Experts of a small language model.
Size: 8 layers, width 448, vocabulary 14605, 60.8M parameters.
Experts: 96 quick GELU neurons an expert, 8 picks a token.
Training: a variant of Adam for the experts, 310M tokens.
Below are experts of layer 5 (counted from 0) of a mixture-of-experts language model. Rows are named up (a neuron's input weights, with its number) and show model dimensions 168-223. Each number is 128 + 24 x the weight over its row's rms, rounded and kept within 0 to 255.
Before each expert's rows: "comes after" lists some tokens at least twice as common just before its tokens as in all text. This comes from a sample of Wikipedia text that the model never trained on. Tokens count by the router's weight.

# expert 97
comes after: " |", "|", " in", " 5", "/", " 7"
up0 [137 100  95  90 149 148 125 102 126 106  89 122 137 106 144 123 180 114  89 104 192 126 107 113  96 155 144 160 120 145 134 119 116 112 128 159 186 109 160 115 177 126 141 102 114 164  98 158 138 128  96 106 130 138 133 173]
up1 [130 113 111  89 161 109  72 111 126 124  68 108 140 126 117  89 105 144 134 139 156 118 191 125 146 129 182 192 127  93 137  88 126 152 114 134 141  96 149 138 143 128 105 138 156 109  83 114 147 113 149 132 141 110 110 138]

# expert 118
comes after: "\n", " =", "The", " Species:", "=", "L"
up0 [113 146 131 115 146 132 130 108 124  91 144 120 165 145 133 124 123 158  75 125 157 122 143 140 105 150 191 120 111 139 102 128 164 143  96 127 100 121 136 111 123 110 104 125 123 109 143 166  92 129  85  93 130 170  89 129]
up1 [124  76 115 147 110 155 134 174 104 103  96 150 125 148 151  99 136 106 127 143 137 165 158 147  85 143 110 166 133 107  95 138 128 126 159 124 130 118 115 158 106 110 187 142  75 143 128 143 136  87 118 142 104 121 167 175]

# expert 46
comes after: "\n", " ", " P", "P", "|", " (P"
up0 [ 96 163 147 163 139 110 147 154 121  98 134 114 107 164 120 105 170 109  89 108 132 133 139 130 110 136 143 138 146 169 147 120 146 142  96 122 140 130 127 135 154 140 136 101 134 162 150 150 119  72 101 150 112 106  88 118]
up1 [164 145 160 120 119 128 127 151 119 138 150 127 122 118  92 121 116 100 101 133 135 104 119 137 122 115 128 120 105 116 151 102 110 113 155  79 132 139 135  98 158 159 156 131  97 100 121 153 149 133 133 125 119 162  96 170]

# expert 14
comes after: " as", " is", " was", " the", " in", " became"
up0 [138 117 124 146 139 120 116 135 110 131 153 124  52 140 143 139 173 118 159 134 143 137  92 145 113 136 133 121 150 107  67 113 139 157 107 119 134 104 120 128 128 109 172 119 131 134 184 120  90 124 124 121 106 109 143 120]
up1 [124 140 148 139  76 142 134 149 138 143 120  96 131 144 128  93 108 163 165 176 138 142 128 165 143 135 133 135 118 124 146 152 139 144 146 128 126 120 139 155  98 122 141 119  89 120  98 130  97 132 145 125  91 134 144  71]

# expert 72
comes after: "\n", " |", ".", "s.", " ==", "=="
up0 [163 112 120 100 106 132 107  97  94  91 122 102 110 103 153 133 138 145 142 111  87 124 151 183 134 137 122 159 122 157 127  69 139 124 119 104 119 119 111 138 102 136 109 140  71 157 174 129 120 116 157 117 103 152 137 112]
up1 [199 125 191  98 100 153 141 173  94  96  81  81 120 168 104 127 148 155 107 140 130 108 143 155  97 120 124 107 144  95 101 120 113 115 112 127 102  86  84 154 157 118 196 106 152 126 106  95 106 150 150 140 121  72 154 131]

# expert 51
comes after: "\n", " N", " |", "|", " ", " E"
up0 [100 107 112 128  93  93 103  94 125 154 107  90 167 127 170 125 142 156 130 124 119 125 141 132 117 132 122 163 107 172 118  90 121 165 118  95 126 150 144 120 118 130 116 123 151 130 120 114 113 100 176 108  84 127 131 140]
up1 [118 110 118 144  97  89 123  99 126 163 129 158 152 146 125 154 122 129 112  88 103 138  89 141 105 162 136 125 130 137 142 121 142 144 107 114 142 105 115 139 145  93 136 116 105 124 151  98 117 146 130 146 154  92 140 145]

# expert 54
comes after: " ", ":", "-", ";", " 1", " •"
up0 [133 155 105 157 120 146 128 159  97 107 102 145 145 119 106 107 102 132 103 143 156 111 163 137 181  76 142 158 163 119 133 131 107  67 122 111 129 143 103  59 142  72 112  95  88 123 175 158 135 144 135 106  64 137 167 139]
up1 [125 132 139 143 134 138 125 126 122 102 130 139 111 179 144 165 120 146 144 128 114 148  97 141 118 125  95 133 123 134 127 141 109 168 138  78 116 124 122 152 102 139 137 123 145 118 136 100 139  93 112 116 164 151 141 114]

# expert 12
comes after: " in", " of", " for", " with", " on", " to"
up0 [ 92 122 111 170 154  92 160 129 168 111 114 119 126  97 120 134 109 138 143 118 101 120 151 126 107 144 140 133 149 146  90 132  93  93 121 139 150 122 169 116 159 145 110 114 138 143 111 131 157 108 119 102 110 141 164 118]
up1 [155 143 113 113  81 128 126 143 112 145 108 148 100 121 186 122 140 134 161 154 113 103 140 133 155 101 130 129 143 119 100 144 138 162 145  98 158 118 113 157 113 112 133 143 155 155 111 138 141 113 146 143 140 147 109 124]

# expert 24
comes after: " of", " in", " on", " for", " You", " The"
up0 [130 107  66 160 146 133 130 143 113 161 127  58 118 128 147 127 138 111 129 127 124 113 149 141 127  97 135 106  80 112 109 124  86 139 154 110 132 146 144 142 159 125 127 121 117 202 138 104 146 121 136 114  98 112 107 115]
up1 [137  97 105 175 124 154 115 129 129 152 151 184 133 158 120 116 134  91 120 148 129 170  92 108 107 128 132 125  96 112 107 116 117 130 135 147 129 100 153 171 126 115 117  86 112 136 153 123 173 115 140 113 113 146 148 135]

# expert 25
comes after: " of", " on", " at", " in", " to", " from"
up0 [139 133 172 133 133 101 108  94  89 113 133 101 124 101 114 111 115 161 155 137  98 131  89 136 137 106 152 129 129 122 140 114  84 136 111  83 148 152 127 124 125 147 129 103 104 182 132 142 166 101 115 142 106 151 150 107]
up1 [130 121 158 171 114 124 126 111 118 153 102 110 109 124 141  93  93 109 119 129  93 115  96 115 160 145 147 139 118 147 136 122  94 133  87 110 151  96 146 174 130 126 115  99 153 107 131 129 171 119 131 135  68 111 159 123]

# expert 29
comes after: " of", " by", " with", "-", " to", " and"
up0 [138 151 110 119 135 145 123 164 107 180 151 117 141 117 150 107 128 139 115 151 136 116 104  99 132 155  73  99 139 171 142 118 128 140 131 123 120 131 145 175 147 105 130  73 146 133  90 143 144 118 137 114 152 147  96 120]
up1 [134 137 160 100 124 138 102 145 132 150 158 146 130  91 126 109  88 129 135 147  89  88 161 148 125 176 151 125 137 134 134  97 157 110 126  94 176 135 132  73  93 122 148 171 116 152 132  89 154 104  90 121 104 146 115 133]

# expert 41
comes after: " P", " C", " S", " ", " V", " T"
up0 [127 156 141 194 147 195 165 152 131 109 147 119 110 159 146 140 184 114  82 154 118 115 113 173 138 161 128 162 130 151 140 123 152 108 102 128  89 104 129 145  86 186 144 109 139 129 133 134 130 158  87 108 159  78 164 143]
up1 [171 122 118 126 140 158 113 135 127 139 135 154 106 123 126 113 109  99 138 150 134 118 146 162  90 133 110 191 150 156  90 132 134 145  92 132 179 123 131 109 148 114 107 134 121 148 110  93 156  75  60 106 123  95 146 168]

# expert 88
comes after: "\n", " |", ".", "===", " ==", " ==="
up0 [137 122 156 134 133 128 140 113 147 114  71 112 127 158 149 108 151 116 152 111 162 112 119 140 157 125 119 113 151 126 149 144 142  96  96 133 119 126 151 147 170 115 124 108 114 167 171 149 104 125 128 112 103 158 125 139]
up1 [111 136 150 156 114 109 173 143 114  90  93 124 106 135 130 120 168 168 104 134 167 162 101 128 108 114 159 152 146  73 145 161 220 120 166 104 136 111 141 138 120 154 113 112 147 131  90 119 101 123  70 123 109 141 105 106]

# expert 35
comes after: " T", " M", " B", " K", " J", " V"
up0 [132 128 108 185  93 118 128 117 117 111 124 115 147  96 125 101 133  95 137 114 102 121 159 107 103 142 119 128 124 141 115 116 141 121 156 133  89 140 171 139 112 136 131 109  58 107 141  81  86 141 167 106 146 137 144 157]
up1 [120 143 163 140 143 171 162 165  97 111 115 151  87 149 122 116 132 157 114 165 195 107 126 117 114 143 145 126 129 160 135 104 130 115 136 154 130 101 133 138 121 154 151 120 137 152 140 144 174  94 125 156  78 125 126 116]

# expert 21
comes after: " a", " the", " as", " is", " in", " with"
up0 [141 149 144 141 100 128 126 130 138 151 142 109 141 129 122 112 105 154 139 111  73 114 138 117 118  99 128 141 141 174  61 128 149 156 112 142 195 124 127 129 133 141 114 134 140 161 108  94 168 117 110  69 174 131  90 119]
up1 [162 124 153 119 146 111 149 121 137 181 131  94 139 110  91 140 104 145 124  76 129 107 147 133 105 114 112 123 167 121  97 151 157  50 144  97 152 114 110 133  90 116 164 122 150 136 150 139 116 168 122 115 119 148 134 147]

# expert 52
comes after: "\n", " ", "==", " Party", " Team", " 1"
up0 [ 88 122  92  94 137 123  97 170 105 140  92 112 119 115 167  93 134 142 170  77 155 157 136 123 120 147 124 135 169 145 104 134 147 143 144 101 136  96 100 132 136 100 153 131 139 116 157 111 120 146 138 146 110  87 107 165]
up1 [107  93 141 134 131 151 156 102 131 122 123 142 113 111 160 136  88 126 137 137 140 106 138 142 145 121 139 110  99 132  92 136  73 166  93 164 139 125 149 125 122 135 138 159 139 180 134 156 116  97 114 137  93 122 139 106]

# expert 76
comes after: " |", " CD", ")", " 4:", " SP", " Ward"
up0 [112  64  84 130 116 123 104 110 124 119  99 138  99 158 138 142 171 118  96 131 135 161 154 128 135 144 129 147 137 130 104 108 150  96 126 169 138 131 129 106 163 103 128 133 136 166 149 160 140 108 111  99 164 106 107 131]
up1 [ 93 113 169 125 167 132 132 114 110 117  81 141 130 131 130 140 107 148 120 137 125  62 173 124  65 166  82 127  95 102 130 122 113 130 152 153 159  88 124 100 157 119 174 162 133 144 121  78 122 126 153 146 149 111 172 110]